config.toml
num_hidden_layers = 12
hidden_size = 448
n_experts = 16
experts_per_token = 1
d_expert = 256
d_shared_expert = 0
hidden_act = "swiglu"
moe_layers = [2, 3, 4, 5, 6, 7, 8, 9, 10, 11]
router_score = "sigmoid"
normalize_top_k = false
routed_scale = 2.0
balance_loss = 0.00103
balance_bias = true
router_logit_norm = 1.5
init_std_router = 0.0144
lr_router = 0.000375
vocab_size = 16384
norm = "rmsnorm"
norm_eps = 1e-05
tie_word_embeddings = true
optimizer = "soap_variant"
learning_rate = 0.00178
beta1 = 0.95
beta2 = 0.99
max_grad_norm = 0.5
batch_tokens = [32768, 65536]
max_seq_len = 1024
train_tokens = 434900000
max_steps = 9491
dataset = "wikipedia_en"
Below are experts of layer 2 (counted from 0) of a mixture-of-experts language model. Rows are named router (the router's row for the expert), gate (a neuron's input weights, with its number), up (a neuron's input weights, with its number) and show model dimensions 0-63. Each number is 128 + 24 x the weight over its row's rms, rounded and kept within 0 to 255. Numbers have three digits each.
After each expert's rows: a language model's description of what the expert responds to. This comes from a sample of Wikipedia text that the model never trained on.

# expert 13
router:086106123117136119133134163108080155126162122149140125127087143177135123130120158125097138091071137099168148108127120089148099129149170120129159150155132096098089155109155174127103122132156132
gate0:100144110110136164149123150121121126142130127151087125156131080122178152148141146126149123163187113158146102115121149107130099120116143127115097153120107176098129155129145123114121131077094152
up0:096139104123139131146103115110140120163052133153081138131145127139153084137102159105141141119132153103130074124100161094155133131153135147186130075108122151109107126155123145116106134082151149
gate1:136117155106126120127128112140154134116126133101117147157113101081178126119122126125129128166123119121124179109136109130092165139128105155146152104133140128123109114123123132119128117138082108
up1:147095118141127154117113131107117107144115132112148131163087120109096136126127148124088109116128143103149079149114114080188106125137113141111122171147148149157175138104148077115140126124105155
gate2:153128098138140107136112127143058139098058156144119108136151122164094117120107139104121116122186110134120159117128140130170106123142139135091127138135102139085127115139118122144130137104102128
up2:131154147140195106105129094114164129127130125078108138127140170102142129098122174151112125124145129096130111101138134132132110119153151140116147142147136142128159140152133152138104118113119130
gate3:125168096109120136131136081123116146060198107151124122128124107122153137136073177136134120119117140075149135131114123080150145148094149122125107121124138100105122161128135116141132126120110155
up3:101127125142107091100129156154126127203104120090153130149133153125135123138149122112102126125112109173115089123182131138121069130157120156165154121127111203151119094092142130097126136166150118
gate4:134122145114150175112127128112093167143188118132117121105123102152113129091127133136119116113157132121084110144131163178115078128117114113178128133152126190129105097151103105132125124088129161
up4:097159090146166140150122147135137117105101134138166131130153120101150147141116150136140135152138142128110092126095144106099064131131135119168087167138095102140137122103141127096113110113106103
Hyphens in compounds like pre-installed and outside-in, and line-initial dashes in lists and taxonomy boxes like Kingdom, Phylum.

# expert 7
router:116106141092097070172121109133108144064092151090112117095117107128171114140125104093138087145118096145143149078124160120123087125075072094116093144122116144124162139167142114136138118155125146
gate0:146104021127108090100116128099144140155126108094161130125103165116180103146137114096139146098142145131126128136148134099115092146125124107114139147111130112110117141065133095123110129114116145
up0:137152114117129104115140130099140098105153126155137130124137123143062129143140139076200115118132125114109106163083139107153111128095128136138142174165130170118133174092139132132144119094150176
gate1:167144179130146151151130107134177149126115126134090177127149114146164144141125129139164119099140147167102126126126127160134053125117102099061126123118177119125107137114161170138121126108113116
up1:085152129093109094142139141122111086148133132068095078132097152109076096123137097130131144134132122117145113097089114148131193129137136166133137132127084184137092106148104097111143124099155163
gate2:090107127140118083136145087138108121136136139101126106104134097167127132111171123091146134146105097118114083123119137084134105128140135129133112151108104154111139134164124147168131125116133118
up2:180150105143104132098139106127127159148118131126101138129140145199152159131143142092131126136120111125160120110135141129110095118169123150124080189121118156122143150165108137145150121149106149
gate3:152107161174128118146138129139105131087086114117124142115109155156094115140113115108129129106130107154147106095124146120148163109037173122151141089128117144134122124188150159119169113175127107
up3:157122129169118178135128137125123146061111148189118157129123109111081136118138136108122120141105139132137096127127096096139167129140161109136134111138098124128115139169133147165173121160178128
gate4:110108082078105123133121138104127127101060122128112140129128107122173143100128120085137123116137115133127147117116134071078083128092115124116131113131116094148082141139136114136109142143129101
up4:105144123100143129132123188125132146138144139154123133112115140122129126121153170134115101126091148122121114129124115157110135131116154124126154137112147141142136097145084130167131145125153136
First syllable pieces of split words and names, often capitalised, such as Bur, Mon, San, Ber, bur in burst, pow.

# expert 3
router:155148140124143168125112152091132094128149158122147149105151125128107146106113137153162136112145158112128115128152123151133160119169177110127170105148147110158094118125127137200105130122188141
gate0:121126108100117079121130120130124123155145144111108130134120159103142124130121110151142128151108124147148118142148147102109138142131161116077116118137132109112175156135093096110134138118095104
up0:087163095131134118108124136127134160127198122125078098125181105136159131127130104125131123100133084116144093123133079067168105147140111151111162120127102138103128135112104113150108115078119149
gate1:130124128125139115142127121127102135150186137127128125118145125119096131124136132143132128127102143169128166105129149152127130132109145102157130127090128135129185152109108104146130122114150127
up1:111110145144155088126127131127107111193114109111168111127105139095113146147134160121094111136116101096132130090167123147144132134145123129093102154130145106136154146108117128135134114145118154
gate2:133172116095085110136105120119161144116132133103194135133130126121181148127133130118102134127058141147144133107132136199139115118095105104140149133110172122132133119086109138141127104154134154
up2:154106184146123163129131104136135150142115132121142096132112174124137087152125124165163125167115134070118129130122121152132117127105099127121150120136102155117133088114105125123140128120132126
gate3:136151132098134133136128096139111114122117116147112155133114098113141134113121095121125128136072123089130119094171132116133119144173116129122156104156154133126130230094182127110154126147127083
up3:125130148117121124138101122125126069116177128107192072120154098108103121121137150133117128129139145124135096103163147162149111127077134128136133148150126167118151137115133097128133121150192154
gate4:098112171138130096146131093122133100102155136133090174075130195142118125138133095115122121134121144178191126099168151131119112125104153140098098091139164105133139110153110124162106145131125207
up4:118122111133134050133117121121145104165125124098163171141153136135105110123134109144142127195143126158134090131146132126118137133140111114117159132091085128151050108108093133123102129178092185
Table cell separators in chart, station and coordinate tables, plus scattered commas, conjunctions and capital-letter pieces, as in Producer/Writer |, dry mouth, and.

# expert 8
router:177118148147119135092146083155166159134083109138128118154138133130147132111133146116103134092124141138147164132073121113129083127101089115142103107126098110165118153124127102090138116114108087
gate0:104136131128133133117126137133127082082182128128128132127132075108124124073132127125121127112118170141132102128131142122089156124125135129165166126119125125068178120132129125107134119105131091
up0:133146187109120099095125114148138141144158127118094119139126135151155126124146130127095132124125158131136123140080149148140108139130109127129132122110134158134116149151130119136136126136072134
gate1:126145148108105167111123134117121138157151117128144106130070110124124148126126104147098124150087181158128129120118132104110164111136146133118172133130122099104156122123138158164139134105146122
up1:127109082147116141144116137123108134130136112121097103116108123155091132118126107121103142113126173112155145116122139122108177129166135107110168120146126123128155148139108163159129127118123120
gate2:155072138128152125111141082143126155185115155140153109114127116171136145145136138104126114116120127129112179141129153161143136121154151117121144138122115140179143083111106148136156135178125093
up2:068138131121098095145133213143145110128146160109076132160114118127107117129111132111096127134031121132126113089147121131129085114093133153148145122113129110138087117088131130127129132134170127
gate3:131155147129092114134121158131117138066113111116071120102131155136071127127131165074170127100124144117195133150106145136155108160093076117166109071125155128136124103120100114129137115069151105
up3:128107116141109064131135147130139155120108127130097117122137148139091112124131136120104125091124150102137109148102106124147174152081101140153134133142171105105137134140142115101126136121127118
gate4:063132186133127100126130069123118123135129130123130121121148125148116159126128168135139148144139160133133175079163151124141131130080112148130153100139151092152186133193100125130134129121124124
up4:163114104167086186169116176104117141145104111145136159134136134084133067129129124135134138144134149124092099164135136154104150118155109129144157118136092141130125108125090109106183141133129168
Abstract nouns after the or a and followed by a preposition, like based, information, area, training, plus word-ending suffixes such as -ments, -ive.

# expert 5
router:159104178118141100184145125152140177126078084133138115155159145105165097142161106094094143141112132143135154118111137124104115143089113134145119120083094152138118143114129112077170122138087122
gate0:116159110144139156114130127129125127158139111094135147094157151097133080146120158126144127148140146106124137146143124109154137127135103156073098120116146131138133189146125146114113132133122091
up0:101120146143097137128144121132146114132151133157149142093132129129174124083130125136177140136129094122146175050134157130124127116142133115120123135124152119126132124137128129127143128134132119
gate1:113103172085146108124111094132125129105107128100152129103101175159125113125146114110130124118151121101130093147135134119101202134082108150029149128127121121150101072087132127135093125131108156
up1:122147132109095085127143073162095121159080121131108158139132153145147094164150113111138130163139107078116069103127104128114120127136119136122128128131117102155169098136157076193134114126129122
gate2:125137078127121140136132131134159124131167139119108157148133119118087115120149122113090138088149132164146108132139128175079128148128098128126134130098087085079106134132092144157126120110125091
up2:121058131173163123150133126108093143145150128136152115113116177152182128131136114150078125152132145135150137127083155158128108132179146141113143122103141201145124125127146111202150128112101138
gate3:103140129096133181127133109128125135144128098116074087085133180140133121121114130127148147130133106123114167086085123131131136127102161105141224131124116135165123173063103110158136133100133082
up3:127134141125146133127144137120123116131088127137183097171151083113141126111126138116146118106155140133121121183132124122107124115146174126130138098112111135131141146147043129147176127134109121
gate4:112110163108119186100144114101130138112088100151117107137143130099160110145132105112159137161170118108130119152127144135137028145089123139123113057142118138113121187190093093167136154135120118
up4:132145100150103064120130097141117118129138139131106149123085147178122160157137156148074143126118105139102128065156126143114113131116153127113125086134149165097146138068096124094103121108143113
Common prepositions and articles before a noun phrase, such as the, in, of, on, plus table pipes and number tokens like 20, 24, (aged.

# expert 2
router:147122145119135127175161119158153153108106094119122110131137135107136126128156115109082138137112141122125145111106152126108105158078067178140140127098092160143135164112119111068183128146075108
gate0:124120146123118124143112123133116124183110126101132158093141102134117123128168148113126120144091125152137098140125093093134145133121138128154117088128150129162141122049129155100091131107120105
up0:124138129066139137116108100114140205157076140107049134144101121108110139118115127155126127116090123121146100151152120157128159129096148135052125133111118156124103148122145109108118126094135135
gate1:133147136173113114128139155156161111102148136149113067128117121085144141129135076118113130132104136157122146119217131148111171106134130132123101127139152118093123119103133102123134146101103139
up1:135113075134100151117120098128153127129150118136123128127151140088140145126128124112124141121128171189097088117127145164129187120129129143118118153121168136090128134110130145129128125106157163
gate2:140129137122088102148125100141125127136129093076102191111102110163119127117129170121135119138144147167108168092127121110175129149142102111140122132153141066118170151144122137122112115124129041
up2:148113122172147109132118139132129151118136127135169109149139129125081128128142124125100132127120112105140118141111127070148159123167126110076149181120200121052118143076218123125128110135094152
gate3:110145143090132098131143146093120161140146133135117127130111146170132098141136092118108143145158163138165061118121142074096119124125139094129122082126114156088104113103141085165091132175128129
up3:141110170075104128170125117129114104159147128123115115156135136181117112152137122128135129158119115160139072155136123124158142134089137103106124135116131145166104138148134130147135131108142139
gate4:129112138114127120137101114114125141089135126131148129127153098150154128160143113126090131144103064064133134110144142103141160133134148106118089178111090159165165155105144132137133113133140102
up4:114155094130120121117102075117127127081092113128151125138129142128189148131110123137123110173165119101103140135197105119136152143199146112140128132103108139164119123065096102129124137157128111
Nouns and adjectives for materials, colours and elements after the or a, such as iron, silver, gold, ice, water, black.

# expert 4
router:158115172113143092165147146133114173114091091130144089154153122095160098096164104103087135132121135134145159097122144133110114169085122164144117134088097154135128132122126117092186128149094138
gate0:130117096142186100129121092135107127174122147138095116139124137139140168108122127111126146100138132138136130116090130165112176129102161101074106134117149126174126158107083138145148122115111089
up0:118117157132119151130125169121146138144161123125169147181120142134109124113081136108104115153142107131133109149149155130125184126135089126125154110181133108135134131100133129092142121124106132
gate1:156134095144135138149128117161135165102150121119148108127142160148131135152131112143136131132122167118159128084128123129172083127125125151136121146128105156134135177136165155146131120134186157
up1:178109134094150148126153095103126143090104112179092178090125131123145112141155134175066127138088095103100129157087081140132141106137138121132112114123108135131099131079128120097131120134151107
gate2:131155201119136156178143124118099087109111133168160124135125177109113112117114143116106134134145157140175120127169129125131148124130119129100150118117148109115165124126115125114165151129133107
up2:100162147112083105129107103121134145148153100144157099123108182131127135091126099080109129111151169160140146182119105128117078118123153131145138096133133118120136148127170132129126102111120118
gate3:137127118130117107122103156136136123182161122137048087140118120125118135126130184114168117118146107097116146144118116142129131115149105147169141136137127073134131128119137121116120124156128126
up3:092125120092136114137130129132102126151137117177132093120131177105092066139119158140143113131191141054122063129129098157135145108138090126183151164126110116120122145153101117117124122092121136
gate4:143108178142094118095133159135103160156112148117163114111151137099076147088130081141087111142113121089129114184130119143136126101185118102142137121092133152126121148100149147133103131107155136
up4:132170148095119133148123128138150107171150117112125171116125128134128126111121162140132147119149122128117122128130166188123112135140124117096141111158092100127138164113100116130149130121115159
Word pieces inside names and foreign words, especially surname endings like -ley, -ski, -ini, -ow, plus the asc in mascot and Madagascar.

# expert 11
router:086129090118112157092106167110139078153192164142122154091137130133116146146106133165177125107182159138111106152158102136164140128156156101105162119147164134128105099135134153184081118116174132
gate0:158156104127108133124130136130149089126127117119095116134142130179114153124128149128150125156033075128125176111177137123137117129161102109151166100120098128083122138128131115118137124119126167
up0:115104083110117102133144121121129134139123128149096112128128132139068131142156125122128131115118119179143109131116145118101129139126108138101085161127124163135121089131117115149126125127104157
gate1:106114141133101129124124134142112124132193149174119119102129145162093148142141134133151106127122161126153103132144152098134152125127108125162135150131155207053124097110135162114132111128131180
up1:149128127135140120128127140134114129105125118123119156175123097160138157117139107131128130085129163127126129124128171085114118115131124125129126124139146129116115129093173137131110121153113145
gate2:163127147102179097115137116114137131121142110159013095090151128096134144129121130108165114136096128111088110135126109143084128139129161123130139119126139104131126112127129136154113111139109126
up2:132126153107112106162127096130112180108153126117138147139128095131117142148134170151127128151155137113124138149133138146134182135145155135141142121155099116156120147131136119157126128133129131
gate3:122136145102135152112107150140112103121167137130126138132097114115141119120144129134131107122178141127097039144180110128119125129144146132160124145119121124143118111127218129139128123123073133
up3:126151137132116062142123161118144090138131107116142088104122134128073120138103099145174146114049120117185106123095147126136128108183117142062131149121104114162126127100131121129175128143146122
gate4:131128134164133162122133126136107129145147103157113149117124169161159131163140163127138128133137094073131110138129134126122148131157145129150136100120110154097082128131120114163120137101118100
up4:128161129167162104114118123137124068103144148128095131145132116118077157117127110123062115125127135131106148156138129123130134133111129151084114115126119135165173163129128120152127127125141111
Temporal and positional words like then, now, later, left, right, front, plus modals may, will, and pieces inside football squad tables.

# expert 14
router:164126166122133112112150122149105167121080104132127102173134132114144104135117123071097111162115123131119156086115144097118121159111119160134096142066107157153117141130116113080150125143091119
gate0:121173199107129202131148149123115119136106100101103129129157088136130168132197115108140132071111125110121139126150149124107094110122101145157155193097129177127205145164123114135103125115159133
up0:140136122125100142142128132155143129154111131086150134128123119128136129162140122091166132137112129063134127126115085176108094108122165130127126160142143139084126092163118144173134128152157122
gate1:126122130123073124155143116157164177160132126110123124150173142178119111128072091115140129135106143105114157126113108081053126134149145142123148134108124124119127125096144136105167120146117094
up1:126193109156106112123124120108115145108158123144143169129113123129123131116104152108145118136158104101145141179135114100193120120102146153129116138130134150113090129134134136154081128123163197
gate2:125176155162073171135157100132112130136197111135166100137124129174103149124089126133182132120120128159133166111115137119141078135172094144149124099146123179122128093132145131119141122136050138
up2:131120124137173094157126117136152122057095153119115169116137142127084131114116128125102114110156105107106115114122143151180132136103129126149125150140135128129138149188147143137132157087152054
gate3:118142124055138067118104170127123129153116128097160120112136113136123104136149090121131129101135116166118129117149129181084130094139102118124121182145111105125118147135112123153118098098121138
up3:117129143128149132138130098116124135118130141112120072127168153128123133126154131143150108152110135138105113106108144134104078128159128137041139124127132128107129127057098146093125140127110150
gate4:113126134119078114079139150115131121067160105120123126170134089131137075123123119086157107105188159128161142110113136211128156130102137110130148153159116106141164119092136122079133094143139121
up4:127110078136110135111129075135108045130164111107046126139125130086164168097140102121127120072116131150167073132156144098132111107093120166191069066138137114102090106130138095154078130134110150
Sentence-final periods, often fused onto a word ending like ed., s., year., and the line breaks that follow them before lists or headings.

# expert 1
router:172139138133157108099159081149103156113099108139135099144106117116119132111129110071081115137130116111095120109142168088084129106104120154155105105102093143140113154094146146064150135175089097
gate0:081112093157079134157126145113106085108108114182124101128158106131135108129130152120149105116153124136143166019154105146127074133110129130124130144124151130080099123105134143125135116167145111
up0:043115156108150117106146116132134114135141132088117118135178045146147146115123125127163127138125123086116118116091132166130133139152137139075154132118119122177129111130112177139104127119112128
gate1:156112114146130132120127099129115120106133127145131114136119144137125124130134131095151122100122108154136128120121126076125122124151104142100113124109110096127115145125151104151096128139125096
up1:139133145103074120097134178131085122136067117100144177180122212125173113100128122109133132083129149127133158178101127117134091112132132155105135141118123151110098149153169139128118130122122131
gate2:135131135117170093157128136129119139089130131116070141154132135117107102110124114101137164143175102105158140124137133105141072125159125136104130121125125133185155130080144121142102130166122072
up2:112136084161127154116123091169113103122187118137130136129110170123096128130141123136141129128129072165093159109132140195146163121155119127113123092134137063146139131144085141144090148088158156
gate3:115103128126137118152125123139143161069109077116121121110145146132072144097140129129133132103132095171134144160122117152151079128076160109167100123154125103129188120076102127101151134149147129
up3:093130172123125092118128129125118143120164156165119088123112129118092120127126106127139110113161128122095170125109107069123149119086135125096110136122186147100122136138163111160068125116153130
gate4:118149141095128146156149145108126113161101118095125171153102141136120166128143142135118127130057144190095126090050125123157144127131130107139122113106152110133101154125115160121097124123102120
up4:094103132082118133134131120117103152147098137128145136110123108151146139118120104111188138167145096135074212136093123168136124128138133119128160127159165099134152119133133129133126125112160122
Line breaks between paragraphs, list items or table rows, plus common function words and the word Great, as in of, where, Great Salt Lake.

# expert 15
router:141182158120129078122135148126104113099087140096120107161125095132118137130107119156105127120111102115124125188134119193095133124158125150111137162141136123137140058121097116103112131140111173
gate0:217134113107157144135130113118153136142129129131131109122120134142116112124117094138124141140146145134101181117097102124167128093108126103165118149140124098148148176125167169132171130099172133
up0:119189134121129108124131174122118130110124095126131167146108129116099116130105140126144129107122138166122079130128102118100107137095110114113102139116118105112123084073105122089132126160146148
gate1:090133162114118063127130119133149134100108127143153135125126088122124121133126162130156131121123148133148137131136122123115147142115152171133132146145129122094155078142162115125108134076124130
up1:133106130104135131154138120132142151101101111128125150144122117117118130131124109119128114083100133131125146093145115138106147121135147104177130140116110138117098114092162145095136127083134130
gate2:168101157144092125166136143129120094135090138153085152122130137117053132123135135105126131124119139136163157092162124111112081120117123109157124100122117144176114090128133145118142153147126100
up2:126116092162123168161133130126106112146085125107139150108124131148161126123142126118078139108103163113131158100135126156108102133122131154092174159120128157163123131109170139135142160115059107
gate3:191126094099057145083122101132138125160088126153115135124088153129135149154103093102171128147161136140126145128125146145123119131130158148108135149122156081131075104122110135115156121116131116
up3:104103132137195140127152101139113138125147163114195105131121054128118107111107154123165122162131104073163140110086105115183117120108118143134126125116127166133125187144132129149121115114110182
gate4:102096109126130172203137092134170081123133151105077157126141130144120126144125134120144135153140130142109209148085101179145161118148146132078109150127125142124163056126124145114107128137127094
up4:149114122134142166127128148127111094153143126122129144124120237128185140113157116134143140157116118110131107113117130141128109147127160136164134111137095125140116255081117120085121140076125129
Content words after the or to, like own, local, found, known, present, design, and possessives his, their, 's.

# expert 10
router:098139110145111127105123151132112110153179165114133173102132143120073161120119107176162128118160136147153108177138064126173172105164171099113141123137141103101099099117137123161085112105177137
gate0:148117131155164087108118139117124131160153121125142107120120118092125166133100190118119111164125107130157128128089086140115149103136139133086111124119143119159124134125068122085149123120101082
up0:129127148117141134158111134139121161126114106070123121119130127084169151131123163129103137092128152095134184144122136123132163126080092117098107153143143110127134134134096127118128139146118124
gate1:106168125079142131180108139147126062127131121115082107111120126157173114121094094119112123108171161163130141085146151134146136129117163136097130174132127127136100095167144140100134131127101138
up1:112129166171122131135116105134125132104150159124108149118119097134086121124144142113134124140179140126137124120138078109153121131125128127153071176120135135130130119159111129127085136120142131
gate2:187159124142153144168131146145134127161143130145111088099121127170105161125124124132132139129148102197107147153109122104135121135136158105175155182130106041148094154133132124157122153132141173
up2:105140220148140127117130120120133138123143139153073157092087099128134118142144123145128125118106130150129140070128127102150123102105111116086156092119118123129137118115133099133158113123129125
gate3:168147134177111116108131127130115134148102124086135123112168119083145105118135109123189147121140096105129142106091116147089109103127130141154152173102128135114121116147142121129154130167077141
up3:169134124134128135133133147130119117132138142158102145132133126135106120121156101144104114166173118114056114122142152098132138133093088128128100126113103127150111098134163127079174125109141179
gate4:110144150122118151121126140120128116085101125114159131131106124102161122108123116118089171112137113161133147080111116149099154128136116111085131108136154111137139150116168132165134119198132171
up4:131151185137074147136142127133099123153074112105127114134149170087123124160144141105138125119111098130124168122132124132116129130162129120116151123148119123156149116164159089082123114125130190
Government and political words like Minister, election, president, causal words like due, following, contributed, response, plus capital-initial word pieces.

# expert 9
router:161121106112176095129128150120146098128118113137123165129092129141108137121110126126115126152111139164105124124115158125088135100118140138176091151137136117130187114108146143134184121123087115
gate0:150098126129173117128131147143104107124131125130129139124142114129148137125119157143090120162129164073131118150130103132070146131131123122115125183127130117107128125168125135137113136131150125
up0:121170101149143137137110139128150125130163161142084167136142117129126109133130104108098133175107123110129116189139134103085106128117117127163127100146096213156213134148138089135113125126153106
gate1:138122195146112163111113149127158142101130138104146110131153132145146133129138121129166131144124139082090143126125111171082151139104121120125118117117132058135133163115129161120111129186124126
up1:155153065120147112114132137137101096124127135140106113125126125154123155125127133136102132136162075144132112104164135143117089131151122108147109113143115172125087104159158108088142127098191125
gate2:136199171167155168112141112101118112146166150130144107124123138108203126122132117107111131128191131186112095129145168137099092105122094083146114052130131126118129156128153112143124141106093113
up2:130122138074155130149113157133125149113156122154156121100123148140136084156152128107109122145131136105169130176120130092149151118133092160115140113089112120133094125165125179123114114127154104
gate3:133104124079167157082118104136220136121132129138123077128129151139141126135097145144130127119151131115113117081119168129101104128141140143115165097126086072150149143132093119102144120111115098
up3:124109132158135120117126134126115123056153117122128113134122090126126134090111134129145131112147135197079156147118157083141122127134115114149152126092202132117160115137073137147095120159141153
gate4:129100166088132102113116094124136121140147120168113104129127098108135127129129132142099128070122156148109226115133135131114115140094099126098105114149085135108142137140124124097129131170106068
up4:130133128091149112132137142158161125196051134135111102120132132112081111120116127113124143132116113090130190115112086155106113137159138099086137087113138088133096084146128127137085126141116131
Middle or final pieces inside longer words and names, such as ruct in infrastructural, elt in heartfelt, ph, ert, ator.

# expert 12
router:103119087155120135090111125120131092155177151128129174090111125124096154139104131172195144118147128131114119162181095126165167114176168097110139125152159105113107131136135134178077130095170128
gate0:137153156103137129117142134121118130125120101132159156140127130105127130137146079135129126095175113123124138093143152132160140129129081166131121140094103183143157136074119111131125130144115120
up0:174136156124133130125127149124112152105105126137127100126132173113140137129152119160137130136128137088159116122111136127165105136150110133149121154142134125116128126101116118104111130087126116
gate1:135092107136127120124128141118115128124153131135114142127112168157135102128155095124105120161129103117151120159143168121150071114109132132153147114109119091088156131144128125158187126127123126
up1:116103126096167134155097175170135124114098114159123121107109165147113128170120080126116115134098089107135126063132124149151136124133107150134142178144161160161173144166144135160128129142147125
gate2:104147139176104115149129134110093104166132133140123110109113108184119136128115153093141130102193128129155094150111124196090109093099108125126151098145129158123132158164127130076168122151097143
up2:113130142117123144114144112134137148125128137134125120155150124122107106117147116132127132125101129176145126102096146129106083101127168109164156079107123128105157129121109141156086128193154126
gate3:088131061129123108122124149149105175145104126145158114163128143121123117134123095128117131135094115165113090139130109135138115132142094145171105064111130131134125119118125082145167132140098066
up3:080129133163125090102126116173115115133150145127125085136114137146114124113130153124102117162174130122144072132105132143120092123105094125132131085126130093105135066128089128139149128102174061
gate4:119134135092108117100127154159138191106140124103122126146118110138146153123129134122111143125117138142118118165105100191108093126103140136129121126088171087138086111120135131131138132066099132
up4:127134122116112121109138126127163130102129151130121096148139059127147129129116087128114115124145133135125121149132114111113150128165122151096130138148081147158114133072158144108125107166133116
Mid-word fragments of foreign names and numbers, like Mal|awi, Bandeir|antes, Lev|y, plus openings of parenthesized years such as (19, and commas.

# expert 0
router:105124083154123143102125123128124096164179158134131183098113129124087152135097143167168131108152120140109120164162108132151156098173155119106151119162165097119115124140129142179074136088176139
gate0:158140157150163132120128116128127178145128142126112148117127118127150120134102153141137138136089110123139161133149122170145116143133141150040086156120106153107194107126113130109132134137102203
up0:104107170126068185151122140114136100114098114138148109149119174120104122134131127135122131156194121106124142126131123150119080128184126113129129115123162145091143123125095139129118137135137090
gate1:098124139127142173142128108134074137164086120141176181134108098113123128122125101104132132123127115128153134117112147085138118131117121164087123124124124129129158105137127130126116115139138100
up1:181118116152136120085131101107122123179163125122133157124125110157119130128102132156127135128115105154135162125111155100130065140118152144117107170142124157129145132135103148104154132140116097
gate2:091081162127125097120122140136117170155120125132089168155111128129150111168132124119133135172154141117134171160134126096225099141119128139159070135134138140164198128133154149118110145145109131
up2:092109183104103119120124162136120159205097114114141148134129197117142160165118119119164142136163189118155154120152136089167133129153113138130134133103137133133136113090176141129096138142119100
gate3:141127083086113104133134115115136095095089138150117108095125132134128118129126153144106121133079166112129153096142135076159187131146133124141134138139099127206165119106144131157124159110135155
up3:113130136089126098134130168118139135112120131119202141149156168108139103115115139090164113140127144116119142147085146136105108130101102140170136145131145161101156121057117132110113115113103111
gate4:108112113150148128132125151109115124078144155178058109130142082130136118121108109114171117101129154171145091121190136117154156116174130122126132097143099164168168116129133121122139126124152142
up4:119120127128126124126130136114115127135115131124185125125137129135139153137174122140157121119130112127119126123122122154133152135091138137157148202146128146075141135107118147155137119102097158
Pipe separators between cells in Wikipedia tables such as stats, filmographies and rosters, plus some common function words like the, and, was.